Weights of a small mixture-of-experts language model, trained from scratch on English Wikipedia: a variant of Adam for the experts.
Below are experts of layer 2 (counted from 0) of a mixture-of-experts language model. Rows are named router (the router's row for the expert), gate (a neuron's input weights, with its number), up (a neuron's input weights, with its number) and show model dimensions 0-127. Each number is 128 + 24 x the weight over its row's rms, rounded and kept within 0 to 255. Numbers have three digits each.
After each expert's rows: a language model's description of what the expert responds to; "mostly gets" lists some tokens that are sent to it at least half of the time. This comes from a sample of Wikipedia text that the model never trained on.

# expert 14
router:106163144112088122109147129107163092146130082185083128172104139141126133149099139154094127091087094074081117131114131135116095109139106141145115132101108130161156161135115152128144163137166157147117100148147124148153109089091121147132129139168132170128151137104134118145156123087138125117163164127102127087128147126145159119138082130122113136148145107159133164158169116150131115148129
gate1:137157133126102139128110155106152112144141137146110110178103094144168101095116101182127117119165169097157163100079123110147109142142139143161127140092126139061164185139111068132102113121122144129109105122091150127102136141115171151123095114131110139138115145085132081129109146094135138133170126157145139126129152117128118126170139112126143150155136150124150163144091157130120129092117
up1:134156092125128101168192103127140133130126125161099121174119139122141118129116123110126126132103144128128169107119154118094128148113139126121118124123175120109158145146149087134138175162137129134132129146054119183081151147100099115136066133122137164159147167124145112118136157147133143115128096126161097129114145152135111110111132103128095148126107118096190137149163091145098090156142
gate2:110164119148120168117124123164141102140124105150087098099109134177140136157105156122116144149105085113109134081140132132114134122113087133142135163100144116134115105096073134152186116127114098117127138159148108124121095142118101142117150164187113135130119138132140155153150114081142146180100123060123124121145127152102118117179142122113151152164160122128159144120128111127107137077110
up2:156093128105142089113124124130138098122160139157162119119139159098166115171136097135134127121142120135127116154146099120085143146119174180154169129119078116134127134083121106139116074094099113148152138125119155139112178160104103148147111119136139118117157088106126135053123132162099147080139129146178113126117157127123113097094108097124100136150105129119108131143131161148155152127152
It responds to: Asian name syllables
mostly gets: "K", "Kh", "Gu", "Q", "Sh", "Zh"

# expert 7
router:127168185098126117126116145115163116140092088125088104137110142178141130141080120171100154094081153081124115136114076161108123120131083124115132144118090114173130123127119113125146173144157140124123111163173105140118094139103134131132106168134137146120146102129108096148119152101124094132143139097137139149140140137155135098162116128144121148173181123152125127146113085149135118160154
gate1:124135121164149141150128151121127088145094138135107162120117143135121166114097135107121116135118119115167154136139091157139118090124115132145117125119119142118142160144071088176101132134130104138127071169161127151098138159165134126108137088106134122155168137105137119148138088135109169108135112093132156137142103079092081087141096168114112121108195120118127152146148084160118125143135
up1:101127152127078101132091135106122134126137076150112143125108117126144132142142187084117111139147127144136119172098136113171147115143117127145125130155146096146102142149124148133097136109099123110127153116163128156129149153118130099100140122141085108134120144125171103134165114079142184101133196124095119108091152165119125099118115098082114152139154154119134119135133130103151102069177
gate2:141150116092130135121102110112138187118140133126115114133116139132122152145141118157136139113134141119136136096069131178152130092115129130067131151095112082142171144130093145139107120108145164113129155148076137091170111134143086110091176100135128140111106120146126107126141148087128123157169138073110108085107109110155113187166125094153124130149136143148097129148157110123143113122122
up2:142179132110148090121086116118127130120140132114128104172143115086140128125141123135131156136139117120113111155100175114135117070118140121122139144123129115151107149131049134152144145131095124105112153090078137110138148132109121122108165174126148181129124084133153186178138151149147090097132116178125130128125136137114137142162146139142071118145083113114120113113093140138114162110107
It responds to: Foreign-name word pieces
mostly gets: "'", "è", "ö", "’", "É", "00"

# expert 10
router:124155192140125126124113145140195082158123094156115126145107144183135153170115149122083149123094111108115094104097081150109121123168116147136167157094125127148118154141111125109153141147131133129107115136161099125160117098070120164130137129136159145132168102126090120146159112087116105120140150120094135106138133140163116121122085125137114140151150114162140149167158115154151112109126
gate0:140116121105132149154102129097138079129126116127127119132093102087104148130154165136128114164144116115113198130103213129112143113110138165181143120092119133146131145106161133126148119132137148115179135126139096099127058181116127138146131125084143133120137154102127153101120080158107111103145123122141140176168132144131147120139139113118119139152098160142119124094131100121098115125160
up0:132126115165124125152115072187132123136134117133120098106120164147121139100127097113124105102155117123124071133123131133142124141136158177141123097147135148131119135130157151142116123132131077136109103167126107128123148105117151123193119160127114107136136142185172156117179140114108128139109155073110138086162100146123083090139090161106146146123153149111126128127074161137139129099100
gate1:116167154153093101098161152151124159120162129102170141112134083131128116143119114111124133113141163127143157171117095134110127120103116081093171136136142095175143130135172121109122125130129102138134154109138114181100082145116097109097133076139122093146131139144154142139142147098184093161135138164093127137160109112113166099109107160157116115111117115147117128123089107158131134106089
up1:120124094157144118151155165109143113134142126120121158107134144151132188154162094124134150071132109127129083118119109158098124080160110121089119127148124099118146096081124139129147108110139115131189159131152122115127140099113121165101155139136133105118140132139137132106128198110106148122114131169145112097112094117112155149169127141141154100113142178139093193137126125087114136148105
It responds to: Clause-joining commas, relatives
mostly gets: "that ", "which ", "when ", "\", ", "where ", "because "

# expert 0
router:124180155095134101095094149170179108132121111129114104141115141167124140165125166121083151085081093042116128126114121146099112098153137155135103124102128129152122131158145166113148122156157152155121128160140101131161107100123106134140109144155139126125143130090103092133156139124145076118151137133132132131134160134164131114143124075164150138127138095138151171128135114136124111109122
gate1:136129135137090140116138127141140105116149155117133103101130113171128111183139126109099158152084108108150110116153166109085132120161115073095104125130133127119102119145123113130151141115177082140095104108134109148128131128131141172165152144150148168107081130084155078126156142123124169125094123101125135133133120153144161151129110104132177093116175103109115118112119103190129119093117
up1:112133144135124169159138074091135147145108109124113138162120110139116147109106097141124145098142149114140113129125098172132141144110162157139132113115121154143145119171090124139154133138112136091152174128107131082113153161125138127188127110113135068129113112139065128100143131123142158158148089129118081142092124078132143128174137143123169133125118150123093157136124089168119112180113
gate2:102130127140131143078134128100174133140128112123142129142129170120151122137146131109115136134125107106081138089099113148116121145133155109109131101127120108154127141128144093157154141123146166139126135225131121154103075092138144142106158117133113101163134162120137074098107162135126102094139098149089135126118099114145130077178127085139137116139110159134118137102121145158125066138155
up2:138122114107087145171113131157097144139102155132115105119171130118146171145129121169127144084127117131156109117107133129120127138172119141122109125147105156148130134133112135064131127129128107101128080088130167127127125153170120099134090116143134174120143112136121173153130087080108126184085160115152158110136134128114119117082111149110104169122130122104181125142174087104120152117100
It responds to: Infobox and table closers
mostly gets: ")", "US ", "States", ") ", "Nether", "Germany"

# expert 15
router:101151167109102128095133155155159091148097081146087111131094168128122141132117158158089133121093140071109107121124127148117127124131144154153152134090113102136175161130149148092125174149124155128136098147152096126159129097117151139127132151110147130134129117117087084121156086097151138128140169118123156094169160157168131096136098122150089143138139112166140124164118107139153110123131
gate0:095131097133112155117138127147151122125139126097121098130147120107117147095152125149111124140109103122135109173159129143133133143087124140143155132082161118147138156143145130099099117184096157148120106127128149120153146124131164114123164106118111149131126115149161071067129142056131063110122174145099114134125132160142197132132117105106133122153142133152166152152091129150132136138084
up0:150117151123046094143184146132120144117180084123132118163150171139144125116110134147130112130127153110120134130126130107098125155112140179109112079141102122102123147119138135111145124158139126150137118111149161145143124094176123149149114206162127112110097102103170123088122123155100153151128118107136126111137106106127130147108127114145081116156089151094147106119154106111162103119116
gate1:123146144143144125073121138145124098104148125094126154181132102141139121144122102126087109158129117143143107137114149128111136105102122178104154126120136111144126181127114121111129139099113145125126088158128081145106129144124094119159055131162154112124134124134112088156128123092114123115166172128151127116105132119158161072094115126149173124097172128162105105186157096137114133110146
up1:131118123074116095144124153117151141089130146134151089116150134161097123116114137120162131144132119132096147120112157132190140119124125152156119133094103141124142102125140178153119071135117085125096148137132160120097131148116117145151133205146103127116117098168136122155095136151125127104147140170098097106105089104114076137168153146159147166104112125111150141094161151114136117162140
It responds to: Taxonomy names
mostly gets: "MPC ", "Clade", "ological ", "vir", "onic ", "sub"

# expert 11
router:127180159122116096118115143130175099146110055154074108143103149145132145140092154142093148117086124083088121127102105152100136126175116165143147126107102156135138140144151164107160154163138139144119092163137097129140112111095142156117137128136139176156136090105106111152144126124120128134114127145149172125148164143147111095147084129140093148128144116169134141132120106148140098124110
gate1:155130166129108156108147126126146095101081116148083123157103165122144164122118128148122149115115132124104145100142114133099130097150111128145114123138083115158109124101153110123138106098213117134115105149116144149144085161113142122145142141121132091121114123105066082123119140134137144114126140153114143139179146098183108116138168148121104134159132108138068161131153145111165112158159
up1:140104167121133124152126106143137161110116144105129140172093123129130116148098124099133161109136086135175142183158113090141152122169124099118112141117084151126150168129137122134165128088134153129126113138071122118108133156118130124116143102100157112158083105104097094112107139109117095113116147180162118117190121100180143144146179143135110154143098137134098155113127133112134094145146
gate2:138158145139084117081150119088122143142126103150154126131131131189146130143166112127116151130102133124132082121110114149104106153089144113151135125136126105157112095140145162115091073130143160158158077131114109141105107166093109110102141149119129133139107136132108105147138091161120144059152107113144097140111154158127121115185124086149162152127136103157112134131152129120163082108137
up2:097149139126153108172117114110122128115136080096148074159128142123143116117128149152138130135122163124138132094110137088124073146068138070132071101117124145116130103140142093170157102110112175176154140147117126122098139132147100142166123095136115091141123148134100155117151162103118118116139162117134085123116140093103125154139126113142105141106183158145140136142119164153100130110144
It responds to: Word-final suffixes, LaTeX
mostly gets: "ization ", "ission ", "tion ", "ale ", "ility ", "ation "

# expert 9
router:101149179127092106123113153124163087153126078168081132154127171157111144149091156122059157150092132075130110110130109137123115109146095133171138145111063155141125130141157163112163135149156143107107122135163101139127117090121106150125127141126139175125132101116089125126148118093120092138148146121138138110135136133160146120116111116148132131159155095133142136151172095144135118136138
gate9:123121149121179104139143119143139072148151118166133100118112137123111136107103163100105146145121131139147116124142141161142156154125136078159142106164148124089088165127137125159117136180105129134109084116138118158131083109125104188178157103108140142171143123129125134129147114111133075088111099152103125113129117140151129138114100092137091191132130142108123136167152091113114132129163
up9:178140102107143123099143124081148121153155156133162149118097131196091147102126092128166106143167105122130125120130129120088122142116132147106106081147126118144102156120120142111141126095132170110114166167145126173121139127125150096095125157079177114137109153112185089137122129108123126105135149127113109137127149152096128141130118129141128094142114045159111148131113143129136116123093
gate10:121144129147082131106130083141134135159146096172131132154123166163081154123135136125086119144099152119174132126156126131135172126102057145122088185127178121136137114129157081150118149121137180112149132117123099117149122115108150099142157108140127148087166100169116121151117136122102094124144130150137115157127125141105167105099144120102182103145123087121130120113145127129133097142130
up10:094137088122072158154135121143133105132112102181106132122166158107092101115144117133110132115118134115149110128146076131142104079113119132128074120128171146039136138110114148127085162148168135132161113112120124121114149094159150164165140125118088149092126143146154134138148160116140163146126099126138134115166130167136123125134147139089153099136102131090122154155127151124144134132145
It responds to: Section headings and dates
mostly gets: "==", "===", "== ", "=== ", "====", "September "

# expert 2
router:134154152118115103087120144158168105136096099146090138140111128143164166132110127156058129103103137076139110126094115134102102128152116151137133132103105114163146135174126135128174147169152136153107109144135115144172102074114121133111142115114141180127145088118099094147143120108139081114148152123108143102158148147156147137129105135180139132144125135169160153153124111155130099099124
gate1:150138126096107122106099128153153126149067146106153106150083128115140159134129127160082127128128133108149140127110117087145114152149134222126120146150173101112178113126093123120121116114139151137113078110155145108138119101111114120148151129100158167105118130146149095119152133125145094099144130136125122127154139087133137112118165089141113166172105110159143115133153126164103114166093
up1:156140114121137105072122129103132118134122126108127120171081112132160202146078114131117156178149135134121136103122115129112104153168099151121158116174117153130129110140082113135143147114122113140107120110156136129120114114150118147157112093126146139133140126172083080101146162155123081078082143150123103102148136147166137137125116117157092126167113122162156097124119143122120146140086
gate2:093175170088095161093138135153131131124078105087133125139116092162127119124155126137116143130145124094151134106155142169136126084113123128109104121104148118143136141151131140125090131170153103166149114121160158150152101084101124109157147128112130134143128126154138119155173120117188114134139172105120151114086134131110105150165122138152142137145083158126163095132095081163130133116094
up2:104147129135194186162113126114134111104136121147128130132106124152134116128126122140140137100140076122125116129157078130105098131136116126114092092170102127138166169115142112135129151151125140089164137131155133188129144152142140113114113116059134112144136101113097154103175089132117097108160147154136131123152119132133083125120146129143169123170125137147154088130144116070099158099126
It responds to: Biography openings
mostly gets: "John ", "born ", "James ", "David ", "football ", "School "

# expert 3
router:111171176114108114107115162138171086173105084132090119118118141140132162174104155135078176120075122094110101096099103159100109118151103151147136148082099109153125167137128149120136145160140143145111121154150096145151103115085128149132118125155153177160160095112120100152145136120098123118160125121098122119134140148149134132125122120143112137137155105154132154129149087137135101111108
gate9:119135178081143123168128141124132112144141122162110121128103150131097139162145130118108160171115104121139138077070085170116127122153109126138115152108125101118064122095105107135110108151094135157123113132152132153161129137121115141141100127092160100141096113102113121147134111163107110107127118090138103103178118146138110157133126079107165128135131143137150128162205112166113143123130
up9:126139146102107130119149115128121160075159111126120134101117108130145159116132127129121118094159160135103149159139138142126131127082135134161110140139112144149169172129152142147130134107144131137105117111089118103129049152107088111172158113139079145134137113107154135137119159108122102180177129119156161148122119093100135135129116123109116106105132145131091179155124116160076182089156
gate10:137163140070123108155106150112155119106127137109098173104093098139134155157173112132119148123105099122149157173166125111135129125111106119133157157110114139114091103167167146106148120118139146127131110129139117081129134070098120164115125135160129117101091138156101132126120156112111152153195108083193144150102150139090101097138128118117107157122143141109125108176118137128123142109129
up10:157108097144122124149095111153141151157094112139129100112140111111114180132130121149132129121162122133084095112101142117117092109159154140112120098140117187161117147148090090140084147101115105112132120105108142102121155116147087173172169108123151160138135167160126144136136157080120132147131112180127125145106166137128168076132125118143110074139165162103118122104116119102141124142140
It responds to: Quotes and conjunctions
mostly gets: "\"", "and ", "After ", "& ", "While ", "My "

# expert 12
router:111154191129114116093124174121161114163111102141065129139114153151160143162100164148069155100088115101118120108111118180138087098132109128133146137111105139134137155166118147139141164131131147109127079157132114128137111093080105170151120116151168148152142107137109100149117123111121131112136133115108128148136146157130117128102102099129125171156149135145146159141140098160147088108140
gate1:157127132090112125126131115174161135140094113174128048138117159126111158176127133125090118141123117110110145113130099126174132173138143132175168153157153161169127147132141167101141112147107162146151105106107139139124091099112140131110138103086156155130111147106097139124138098140093109134117108132128114113163169112125135136087100127092141168130129082159144113119159155122118099118121
up1:164105102138112189131109145157135150142116128156130114162114174099119161140154101159101101158118183127116164149160128116113143154141139101124138143166118149162115109164121156089134157148084122134146154087093121119159055090156129139134129127137147130154122142108083152076129149127113124119146119137106111133118140115116137163094113097112137138155126093096119132126156134126123109074105
gate2:103145172130130136098155121154117134138119145080097126142169151144165113094141194165107125147154124117106130072108137145129131092144134146151151169139091116107119122134144085104099144100115141110143080149124152147132118105135129154144148082151140126139095117088120097113131111155120132134179179154070152140129115075110107129169153139119121140154139152098118134105128121139125125088143
up2:103138147148117133121126082119123127114186136142068178120123146149133150128123129125111114132157153133085149158100156128105136107146131121136206148134141132142113112121122123144138139127081124122128142133085132113116082135105165143138134153184108143151123096163138114071144142153087141072140135104090106145125117094142109136147145062137088134127119104145130102124142079128141105129122
It responds to: Function words in prose
mostly gets: "to ", "would ", "his ", "could ", "into ", "him "

# expert 13
router:107153159107106123114098172130164111138114072157105110132110151156139142178122128173068162110092134053101110136142087144136106106120129165138152143127090129129152142162119140135150154152166130128121083141156116132127094095121113165145101136138138158126143117118110121138117119108097133114166137116123140110148118152169132109156114124172129139144151115158120166138125102167156089123102
gate35:120122130120175128125119135137135130093162154173116160152142126131099166131096104119094173119105138098123141134121060121119136160111162115145120116138088109151136086166122113065129142139125155149109080117152144141123129104123090120150118152147122101178099130115116162110129110104110150100127131095141101130136149128123086085108121143141147142137128169143117167112185137105176129151167
up35:135121159100145146128142139169129129165157124102126145064132134183105137074154138186146129120131103122113151121127114172135130129125113110096122133116122140161110132141095138122128131107140110150133116127165143135109049087144137133130093163128126088138182136143102114154163125087127099138135136154114115074113140148102091131139106170124112107153124113116138159134097116163155094167130
gate36:135131172100152141126142142131140107138111142076131158107109133151147148115126108137111151110124112113163077147086190109142130129114142119102140137116120091118133108138143138097143109127166132143180141113142117120098138122135114156133119139151118139093131147127156102163108155085111125154120116117142038140143144095138136147132126132103064094148130143163134104129137099175199150144111
up36:142103159107170131105142148132153132147138142146141138091107125136102125147143098126109175107135109106184069122089160144128180157116135139109120124132116098132109103111132174140129107136150110107140146118150157103101105110126146150168132092155123157106125122156108132177139133054143151122173108116159123139111107086133106110098149108133077102161145100142121138121121095127168122160110
It responds to: Table cells
mostly gets: "Votes ", "FW ", "MF ", "Win ", "Apps ", "Rank "

# expert 8
router:128181156127085144102131148143185092156098111158098107148116150145134169141119162137083152121092124061094117086119109126115121107147110144153142155093103123160115129130121169114165140152142149127112115149145085145146114127108123156124108130122121159152162093135104107144174115109090097102148141112131132125122120152162128116129113134157108159154181125153136148164157093138141100130132
gate8:124141128109088145113106150147128150108088109097123152122157092115071157153137117098135155129120153103075132119156123128150114107149125210128119146164119110106129139104167168118127105172159138153180097120107098166108139139131120083124117166119120164144152127136122093124126128140144129122180112111112148130131106129152135102081160145135124180101121098122131120121170114131149122155105
up8:181118125100116111090109138090131116117186142173116121070111129141146104113134102129123082135128142137147154138080080126114148136111154132122174109114123116098145157152126113113129135109133138085103076140156108084141114134115113132127108146136138108135113149132167136161085119122119148094118077069132158149118167144099113133151133131111143124128145110135128157113120174102188156140134
gate9:088149137135175132133150138184133115108092118126124138188123120123107116098113149128096152130101150109125148124133141133152131085157146163142136148125123122167139107115148119116149092145138152150117132110126109112129160139109105143105138179117103147123117105104110098129104176182142089158097092122111083117159144130182151122130089134085139136174128103127143161139138071109098168138119
up9:151120134084126110123097132131119090116163141082141113097104116149179116138141134122142116089150136115143124184108138146061138136076159128128144113158082131051117141147128129071124132152153114129131138165113141152110084120143126104168134095156137127136109137120163161146086122131137180137157151130156128158109136126107122089144146120107098158123126162129122117111093124144135120127135
It responds to: Line and paragraph breaks
mostly gets: "\n\n", "\n  ", "″", "\n", "). ", "Succeeded "

# expert 1
router:136182162122115095083131149156183072166080112150125120153142177125152153165129150150052129135096109094125135102124115144106114141150103153115124135127121130132133125171124144134141173121130123138119098174144100152137123101098114140125100147145142153122138111125102111140146131097123115080149143137118128109128133133146113123174077113126119134179146112154129125143148106137156076115109
gate1:142145119124151096151155133144126119143082110152106149145144156114133115163152130116115144076116092113121090162093126173129125109164125123157088152123142083126162117084115154168114105140149072124125143131086106137180125155128115161108105099153155124154163124122140120096129122117115141087100164100151166083135120118155140103125148103149150136163127093135147099133129153130100124081151
up1:135134115150138087152200138131085119106134119143132131123125163155110126154151151118124129112152096114145146177136167118117144103124078149147098135129089122158129143105093156146107157138093110120121128121132093139145083133130133134149057126159156130088088119190091189130136155127133135143136158107158141122118121108133128107125106091175122105107156109125123135131142161099113093134120
gate2:127129145162153101092134100128115143130153131105105141119145122091140143132127134130120100111120081111125139175139166054100124155106105115086101159130149084137150129133081129136127132143157134136172124136145113130119151112104158118086168112104164153118186146098180120100154105135132164112171135103076112147121131148141138091123107104118127132165101119134166109139154127139100143161112
up2:132149133123167126101110134180148087100125132162125130099116107138103157173126099132132147083134118128103133082156145105120102143174126143147115135171153148096139138164130105088133124161140111091138133154150166139099148162121127097082130080132088135183087144143126128079118159139104101117120160120117096132113123138164104128119135121083139142153087090136120165140116152132114121152142
It responds to: Prepositions and be-verbs
mostly gets: "were ", "during ", "was ", "been ", "from ", "had "

# expert 5
router:115166177133121097102159163119145109150106092152113107145120152158135142151116159135088122104086121081121096140092097131095134113148119157180156144145071118144158115139142149114133149137120137118103099149148083124160101092086131143139112127131145159132151122133116124167147126113134090105126160132123138122159139160147138118134100094183135161117134091157107153154161116168144085123135
gate9:124141136139149128151173106134131083130090097134129122127118135131144142138115087140121123139106140097146113170072082137126140124125127156134138114160108079148161116080142150154143098108150130117137120174116100110152166120107125124148136126082176115142157176127098079116161093112156151134133146125106138141152107127096108127114097157164126115127108099186108112114111102075152159161126
up9:198155123109128131157117119135130148140102150100138134075163115134172116138103115095144121149115125119106109119163134118149131086091114115168123136138154159139095173063143142096162107140137109123090106127138117100150113132111134118125138156144192159115104167116122124141110066144100162104110135136127129135119123127071118178153138143126129145156144112109131104143086144134128111131091
gate10:115139118142191103061155178141145154156138136093158130154118174106115140120125113149114129116109077119097095139110115153114119137135122150143102141122124086169167127176111181086086126150107130125122131155131087128141127156135122151124121145105131100121139124115122084100124147133138091136138146084142086118105137149139131116125134118126143147160132092145128130170159069109139086119143
up10:087107161118135157166089098119144149106115141140097179109115090145164124121144119160124113116149107130109157098134100129151126117146121113130113129115124164105092144108100107164124087152104138123077124096111136169098118129132108104125146110137142106134158099153104138143163136142103131169111165186110155091118092127118115137158084173142141128138120120123166129095156099103090132157080
It responds to: Word-initial stems
mostly gets: "connec", "comple", "south", "north", "prov", "cross"

# expert 4
router:125183184100094123105112124120164141145112083130116125138089125152145157158090175177089150109114135066074103106105106105134116117147127144120121127153116119121150125149142151105139156171150152135094144133145123147158132111083106128131109101137157147170119086118103133149135114122120118120154152131133128106132148163138100108130135122126114164163149084111136127142141107191150102143147
gate1:131124123056145109077121110111156114121126139131126139127125111099161154108132121085122157108105141098115140141134140118098134142177152141094162117097159142117157140111152158152144147147122132093135114143116116109162171137119114097086132103198127149117153177131106093177163110145105167116150154118124176118139127137132126100089081101153123117149115127104141100140165142149141132149107
up1:160124115129154125147086151138138102135108127153087104096155122168127119141132180156145116107179126121149142109125145142167143096144093115163161165103118079136059136153123116125112105113183082130144102116117155138139101156131157137125095156144135142135120131115151155089122111100125113149138106092132105109100125092148127135142130111119153089146149122177139125103076155152111145116160
gate2:133176178146106077062101095159118133138150129134127143126137093135130131149143170128093129136132091114155110100127122111173147130140117124115096143121123138119103128138125144082121127139163113141138128150101121151132143147113057136106103118102191139149124174078158083115157111138095152090120167095140110101120111110124126179124129138118156126143140133132160107150148136135098117128160
up2:143119165114088125119099124144124155115152114131132086135187116179132117160096156156114154101130110123114097196081098145158121137111139148122132113098092170117122134123133134128108120103108130098124173177163139144124142160091110157093116101128158141147114136130134141156132184141118131057105114108098157127119100108092133135109126140156092126112125160115131116147146156100138138148131
It responds to: Word-ending suffixes
mostly gets: "ts", "Born", "District", "ties", "ents", "Coordinates"

# expert 6
router:108147159107133111094126147160141092156124062158089120143107156178158148183098121156093124131090121083100102076125125125107103124128111140145157157104119118139121160147106137097152118169152134104120081137144135147129099115096099145120130151167169144158144103122130126129172116118136116142136140097117139123159141150121148081124121122171117139127130125176142136127160077142125138107114
gate1:128112091141144135093157091164159086107145108191145105169106108136150133151153136119115169140101121093084098093122154095130122135137147150137125117128120088127106129142134152126150110119129117142174088179122126165155120130103146120153129128122161143128130108129143167133139132112132153157110115118124138125093128138087107148051146107136112172114085117136130133200150119131113162123113
up1:109152126104125110159152151123143116105146162124160085147132084108108156159130176120143141145111122121111113140154114128159153132124125136178147140170118126152104110135107105095113123116124134151107151186141132165150141135130144091136122149128152137116089135151154130155108205117146182114129092104152149136132095117091086135128113099100101098144098136109085147089113104125101125087095
gate2:117136127131137103139089115124133101148144130136103125100150134176137118162105094140123111136156137121101077096106153109130109130153124135135177129135134110112158122134162113094103135081110153144133139150150169132103132136115130130121161172158108166134115082108105081115114064118100140152170118141127112094165147111093124089124065138152122187132162131142136108120140123111115138184125
up2:158154110127075148140155110086133123134138145101045126119136153114116129125121125150134116111122087137169152084132137091126135177111128113085114111177142150152129144114089152143128137157104121130127143110154116095162123111103134113139090142146133142119117142144105107163071148138134168119117119162132115149140121116110127160158146124185171083114079150151150120143120103139140097151152
It responds to: Hyphens and mid-word pieces
mostly gets: "-", "ancial ", "ely ", "а", "rup", "cep"